config = dict(
    n_layer=8,
    d_model=320,
    n_experts=32,
    experts_per_token=2,
    d_expert=224,
    d_shared_expert=256,
    activation='swiglu',
    moe_layers=[1, 2, 3, 4, 5, 6, 7],
    router_score='softmax',
    normalize_top_k=False,
    routed_scale=4.0,
    balance_loss=0.0142,
    balance_bias=False,
    router_z_loss=0.001,
    router_bias=True,
    init_std_router=0.0399,
    lr_router=0.000681,
    n_head=5,
    n_kv_head=1,
    head_dim=64,
    vocab_size=32000,
    norm='rmsnorm',
    norm_place='pre',
    norm_eps=1e-05,
    positions='rope',
    rope_base=500000.0,
    rope_fraction=0.75,
    qk_norm=True,
    attn_scale=0.125,
    tie_embeddings=True,
    parallel_block=False,
    init='trunc',
    init_std_qkv=0.0384,
    init_std_o=0.0477,
    init_std_up=0.055,
    init_std_down=0.055,
    optimizer='muon_hyperball',
    lr=0.005,
    beta1=0.95,
    weight_decay=0.0,
    lr_head=0.00404,
    warmup_steps=50,
    schedule='wsd',
    decay_fraction=1.0,
    decay_shape='pow',
    final_lr_fraction=0.0,
    batch_tokens=[16384, 32768],
    seq_len=512,
    doc_mask=True,
    train_tokens=202500000,
    steps=8931,
    dataset='wikipedia_en',
)
Below are experts of layer 2 (counted from 0) of a mixture-of-experts language model. Rows are named router (the router's row for the expert), gate (a neuron's input weights, with its number), up (a neuron's input weights, with its number), down (a neuron's output weights, with its number) and show model dimensions 200-239. Each number is 128 + 24 x the weight over its row's rms, rounded and kept within 0 to 255.
Before each expert's rows: a language model's description of what the expert responds to. This comes from a sample of Wikipedia text that the model never trained on.

# expert 2
Pronouns and relative words. Subject pronouns, relative pronouns and light verbs in running prose, such as he, which, who, It, also, was.
router [108 139 137 108 153  92 127 162 141  99 137 189 106 101  68 121 147 137 122 153 125 157 117 164 137 115 141 137 109 128 157 151  89 111 144 117 134 131 129  90]
gate0 [151 164 112  95 123 137 132 176 154 112 145 138 135  96 117 126 111 125 109 120 127 111 131 127  84 124 127 113 139 174 132 138 113 109  86 137 102 118 143 129]
up0 [116 151 116  94 120  94 119 133 154 148 142 137 126 111 113 122 105 164 177 121 128 138 114 153 128 142 111 151 122 110 125 115 111 153 141 155 170 123 182 106]
down0 [165 152 133 104 155 167  94  93 135 135 127 102 138 143 134  83  92 180 134 149 132 166 103 108 143 148 149 144 135 100 158 123 123 126 105 155 162 164  89  83]
gate1 [120 112 158  89 131 113 120 136 151 139  87 119 123 126 149 126 105 150 143 115 140 156 136 135 116 121 149 161 118 135 186 147 123 137 133 114 137 164 147 154]
up1 [144 101 123 131 140 138 159 162  93 115 126 134  93 165 132 137  76 129 131 105 144 100 135 126 105 138 157 106 140 130 153  98 133 138  98 126 103 134 133 168]
down1 [133 129 141 150 137 130 150  95 130 132 155 144 112 120  91 114 130 143 120 104 141 149 128 106 139 141  92 106 163 123 146 159 119 129 102 122 142 121  99  90]
gate2 [113 119 102 123 113  98  86 120 121 123 110  97 156 133  83 150 124 112 150 143 150 161 139 146  89 196 170  73 125 171 176 133 181 103 153 150 155  92 137 120]
up2 [114 108 156 137 136 100 141  72 156 114 130 168 107 131 126  84 146 104 128 135 162 138 151  88 112 138 166 102 108 118 124 150 127 133 155 168 129 119 163 114]
down2 [124  98 117  76 119  69 120 146 132 110 106  86 129 162 117 126 159 124 114 147 130 126 167 123 121 123 136 142 122 143 106 131 130 174 141 150 132 103  89 113]

# expert 15
Country codes in tables. Bracketed country codes and numbers in sports and election tables, such as HUN, VIE, ITA, (1992), and vote counts.
router [137 109 164 112 143 158 109 155 142  95 102 118 116 111 117 151 139 133  92 182 101 169 126 163 145 106 156 137 104 136 126 142  85 112 160 134 141 129 157  95]
gate0 [123 103 151 117 132 137 131 128 149  92 154  64 123  99 119  93 160  98 158  72 156 162 135 123  99 168  86 140 125 114 159 167 144  92 121 133 139  90 131 127]
up0 [130 143 159 122 140 116 173 105 151 106  97 121 119 123 125 105 152 114  98 140 117 111 130 155 153 131 168 149 120 160 161 101 184 108 161 192  96 135 139  83]
down0 [105 151 129 100 150 148 171 157 143  75 112 147 127 138  81  86 127 143 127 146 127 157 112 104 144 138 112 136 137 139 127 132 127  92 110 144 137 135 135 141]
gate1 [141 117 109 102 106 195 124  95 135  94 112 118 142  98 103 156 116 145 101 152 182 159 141 119 152 117 113 106 101 138 134 142 124 147  69  91 120 109 127 106]
up1 [107  85  66 104 111 159 137 112 144 145 149  95 152  96 105 128 127 128  62 129 157 133 113  90 127  79 117  76  93 108 128 180  85 104 145 158 124 114 121 134]
down1 [113 121 120 148 155 149 108 143 127  58 138 123 138 164 152 146 127 148 122 114 106 125 144 135  87 166 119 179 117 128 166 133 143 116 114 132 128 148 152  83]
gate2 [154 120 162 127 132 133 121 152 120  89 145 139 125 192 116 135  77 148 133 121 133 146 131 143 115 106 119 136 115 113 161 128  96 160 120 108  93 151 138 128]
up2 [113 140  70 143  86 132 165 134 141 110  78 140 128 158 118 168 137 141 146 110 135 136 153 151 133 126 120 123 155 109  87 132 108  93 128 117 103 163  85 160]
down2 [133 154 110 147 112  99 110 110 126 189 134 133 105 155 112 137  59 101 108 131 146 166 113 101  77 164 135 108 149 161 111 140  99 130 137 162  95 105 125 150]

# expert 19
Closing punctuation. Closing parentheses, quotation marks, brackets and periods ending titles or asides, often in track lists and tables.
router [143 105 187 133 145 152 100 167 112  86 135 112 108  49 131 156 141 140 123 151 126 178 129 121 140 115 143 155 106 162 128 146  80 137 147 108 139 161 130 102]
gate0 [109 120 115 158 162 140 114  91 161  94 137  82 118 103  94 140 172  85 133 119 116 126 120 137 124  85 182 117 124  93 109 151 117 137 112 169 147 127 105 131]
up0 [127 188  92 130  80 153 179 136 115 134 131 106 128 141 156 126 140 131 107 153 173 151 128 118 151 148 154 153 113 141 193 128 128 143 144 119 144 139 115 142]
down0 [140 122 100 150 161 160 113 171 158 106 142 160 151 132 133 110  93 141 146 110 119 156 124 126 126 112 118 114  96 122 108 145 121 116  79 117 119 103 143  72]
gate1 [122 103 137 102 115  96 166 118 107 147 147 151  98 144 106 107  89 132 145 131 115 174 139  76 105 162 140 125 126 176 153  93 179 107 106 132 174 134 107 104]
up1 [136 135 153 133 140 138 100  95 100 103 110 103 109 126 127 125 146 132 129 142 176 169 123 137 131 100 135 142 143  98 160 148 140 112 144 116  87 144 154 144]
down1 [115 162  84 123 172 162 143  82 123 158 165 167 113 176 128 115 163  97 152 116  94 113  95 149 163 110 134 116  97 109 142 142 123 149 102 134 114 158 147 116]
gate2 [100 108  92 123  90 106 120 153 133 137 134 153  67 111 157 130 110 132 175 161 138 160 129 169 102 130 146 122 164 122 102 171 101 164 119 157 118 102 135 158]
up2 [158 137 134 125 161 147 138 110 144 149 128  81 116  81 104 131 103 108 113 113 139 144 112 146 109  97 163 128  77 168 126 109 132  99 132  64 138 100  92 120]
down2 [148 153 150 146 179  96  96 122 135 125 144 116 168 158 140 131 119 127 161 131 156 108 127 171 112 121 140 124 119 134 180 104 118 128 174 107 110 131 131 163]

# expert 16
Mid-word name fragments. Word-internal pieces and plural s, mostly in foreign names and places, such as Li-s-more, Jo-s-hua, Phoenician-s.
router [152 113 128 147 105 113  95 140 162 117 148 121 114 112  93 134 149 143 147 101 145 157 108 178 164 101 124 135 119 106 128 131 112 103 114 113 127 120 139 113]
gate0 [ 81 117 110  86 147 110 159 153 124 119 127 131 138 167 131 126 148 138 147 102  74  95 151  90 160 118 112  93  87 126 145 135 148 123 125 169 150 116 164 140]
up0 [165 119 140 147  99 131 105 153 107 118 124 114 145 117 103  81 130 125 158 161 132 134 159 143 113 132 139 167 145 131 143 113  91 126  87 104  98 140 109 118]
down0 [ 98 174 117 124 139 147 102 164 124 106 101 142 154 160  96 120 144 138 119 142 144 139 113  73 111 148 149 124 146 137  99  79 155 108 139 110 110 112 113 112]
gate1 [144 158 106 109 102 117 134 100 130 126  85 171 139 152  77 110 122 155  85 150 111 134 135 142 152 127 120 116 141 144 166  97  87  85 120 140 137  91 136  93]
up1 [ 93 158 117 168 128 125 111 122  96 130  93 149 136 162 107 137 167 132 134 163 162  83 137 124 121  90 124 105 143 147 111 130 141 113 154 127  96 144 134 162]
down1 [109 148 108 115 132  73 128 140 134 107 140 103 154 152 134  88 157 116 125 130  99 165 156 135 129 160 123 136 120 128 178 172 143  90 113 165 131 141 122 120]
gate2 [ 77 128 111 132 103 113 144 148 116 108 150 126  96 105 154 131  85 147 132 106 195 130 158 142 119 141  88 112 157 120 141  94 115 130  74 155 135  95 108 153]
up2 [118 156 135 137 131 158 121 136 144 143  91 118 131 115 154 124  80 116 146 162 171  60 120 142  92 114 123 121 101 121  80 124 154 152 126 147 116 133 125 156]
down2 [119 179 155 148 168  86 129 129 134  70 154 105 127 153 130 151 170 128 135 132 134 120 151 130 131 140 117 105 124 154 148 162 160 138  65 121 147 124  97 137]

# expert 8
List and heading punctuation. Colons after infobox field labels, line-initial list dashes, table pipes, opening parentheses and quotes, such as Station code:, - Holden.
router [143  82 123 115 128 130 122 152 121 113 120 145 125 118 113 128 129 169 137 119 137 101  98 118 136 104 115 150  72 133 150 158  82  71 129  93 134 145 140 126]
gate0 [142 130  79  78 146 125 108 165 190 124 169  88 123  75 126 160 105 153 133 132 141 137 109 120 145  95 132 158 116 139 142 129 105 102 133  83 171 125 138 132]
up0 [112 159 132 118 155 151  97  98 139 117  97 133  87 137 156 157 123 148 113 189 105 113 151 110 110 142 173 126 147 100 110 128 217  95 124 144 158 107 157 157]
down0 [110 155 111 109 156 146 128 149 114  91  74 155 143 144 161 146 171 182 130  91 114 171 149 111  89 129 143 131 127 133 100 114 131 117 137  98 171 136 142 133]
gate1 [129 124 113 144  98 115 144 105 124 106 117 152 130 152 151 114 111 126 139 107 116 109 164 109 128 136 157 122  94 125 159  86 121 129 118  79 172 133 121 127]
up1 [141 179 158 138 114 105 152 131 107  83 157 175 121 129 154 143  89 144 127 134 154  97 105 115 163  95 110  70 139 118 158 122 107 111 121  91 135 176 124 149]
down1 [144 125 160 113 133 136 159  89 141  87 127 113 158 126 114 108 137 140 124 149 137 144 162 161 137 121 135 118  73 183 109 124 137 107 136  69 170 165 141 108]
gate2 [141 111 126 104 184 134 109 150  92 140 121 139 111 142 105 105 133 122 132  99 135 148 130 118 132 137 120 111 134 172 123 112 142 107 143 173 119 121  87 131]
up2 [140 150 144 128 146 130 104  71 149 168 155  93 131 106 163 123 129 139 150 145 185 114 133 117  88  98 159 116 143 126 175 144  95 176 103 120 134 146 108 143]
down2 [109 121 150  78 127 115 159 144 144 183 131 144 130 136 129 102 107 173 116 100 152 123 115 114  99 114 152 111 190 144 117  90 118 131  78  99  89 111 153 101]

# expert 30
Mid-word fragments. Word-internal and final subword pieces of rare names and terms, such as Prospec-t, Mecklenburg-Vorpomm-ern, mini-mus, cad-re.
router [128 141 121 117 105 120 128 129 139  89 112 115 151 100 118  96 117 151  97 128 113 158  94 169 142  93  78 110  97 165 118 164 134 109 147 119 122 115 135  71]
gate0 [117  88 123 140 145 149 128 111 157 125 111 147 101 181  80 123 120 105 110 153 119 164 114  99 110  91 101 151 129 120 107  94 133  69 108 138 121 149 141 145]
up0 [137 113 152 103  78 140 121 141  85 156 121 177 106 144 107 147 145 130 127  87 144  87 119 118 148 115 124 125 128 146 145 146 132 165 167  62 144 114  64 108]
down0 [142 113  92 111 128 137 115 130 140  96  87 137 136 126  97 112 101  79 170 166 140 134 143 129  94 111  96 106 107 155 167 141 173 126 154 116 118 147 116 161]
gate1 [118  90 160 160 147 101 152 121 132 147 116 117 132 135 173 146 128 126 120 122 111 111 150 115 136 105  95 120 129 166 115 135 140 128 169 111 145 141 107 152]
up1 [126 130 106 159 104 123 122 137 104 168 116 108 104 137  91 142 139 161 154 116 143 144 113 147 149 117 125 103 139 142 144 114 157 119 141 176 105 125 166 193]
down1 [142 127 164 153 145 144 136 142 116 124 120 126 112 143 135 118 175 134  98 149  74 121 135 147 138 140 104  85 156 125 131 145 132 139 138 106 142 160  98 163]
gate2 [148 167 157 105 138 160 118 150 116 180 119 138 114 117 119 133 140 146 125 159 163 159 110 154 145 120 152 138 162 148 151 119 180  99 125 156 156 118 129 142]
up2 [141  78 146  98  96 110  81 119 104  99 129  96  69 156 171  99 128  72 133 149 148 160 106 116 126 136 125 108 109 139 150 128 148 124  96 143 124 114 168 108]
down2 [114 130 112 127 107 107 109 108 106 151 162 108 123 142 106  98 175  74 116 151 123 126 105 192 128  95 148 119 156 129 141 134 162 127  88 136 117 101 134 162]

# expert 25
Pronouns and verb complements. Pronouns, adverbs and verb forms inside a clause, such as it, he, him, not, been, herself, located, retired.
router [188  91 115 113 143 118  94 122 138 111 120 145 166 143 113  99 169 160 124 141 104 168  97 145 116 117 140 163 100 115 151 124  86 128 108 136 141 136 162 125]
gate0 [ 74 159 163 134 128  91 156 128 113 129 135  97 141 127 117 146 144 120 160 124  91  73 153  81 134  89  91 151 137 124 126 109  94 172 121 127 108 128  70 116]
up0 [117 101 113 115 124  67 119 147 105 120 116 139 117 158 116 146 105 122 135  90 105 143 148 119 132 113 110 101 106 160 140 129 151 128 156  91 106  95 160 154]
down0 [161 111 108 123 120 146 128  71 167 115  67 117 145  71 108 146 143 122 131 145 114 144 180 119 148 143 141 136 138 129  94 159 130 127 121 130 123  87 136  93]
gate1 [153 148 111 117 159 107 134 120  89 126 140  93 150 123 108 149 154 153 139 165 140 140 160 114 136 147 126 143 139 127 143 140 166 137 173 140 121 105 108  98]
up1 [176 114 149 152  90 116  89 140  88 118 103 105 119  98 115 104 125 110 132 170 145 175 113 138 146 161 107 148 116 119 196 116 123 130 101 113 147  66 128 106]
down1 [162 119  83 114 147 132 182 117 106 115  97 140 107 107 184 125 138 134  88 153 216  55 115 151 105 113 145 112  89 123 125  99 140 144 154 126 115 144 117 116]
gate2 [104 103 111  91 171 125 159 142  97 128 102 139 183  67 130 144 101 139 121 132 141 138 104 111 119 112 163 105 133 109 141 138  78 132 124 148 117 138 131 155]
up2 [147 123 132 106 166 127 149 133 157 112 161 132 146 133 135 147  98 144 138 140 154 148 147 107 141 189 132 133 111 100 152  86  96 113 140 160 152 101 133 137]
down2 [123 142 137 107 109 156 130 151 114 124  97 148 165 110 122 114 135  85 135 133 157 114  96 131 176 138 124 119 113  98 130 124 118  92 137 116 135 135 143 106]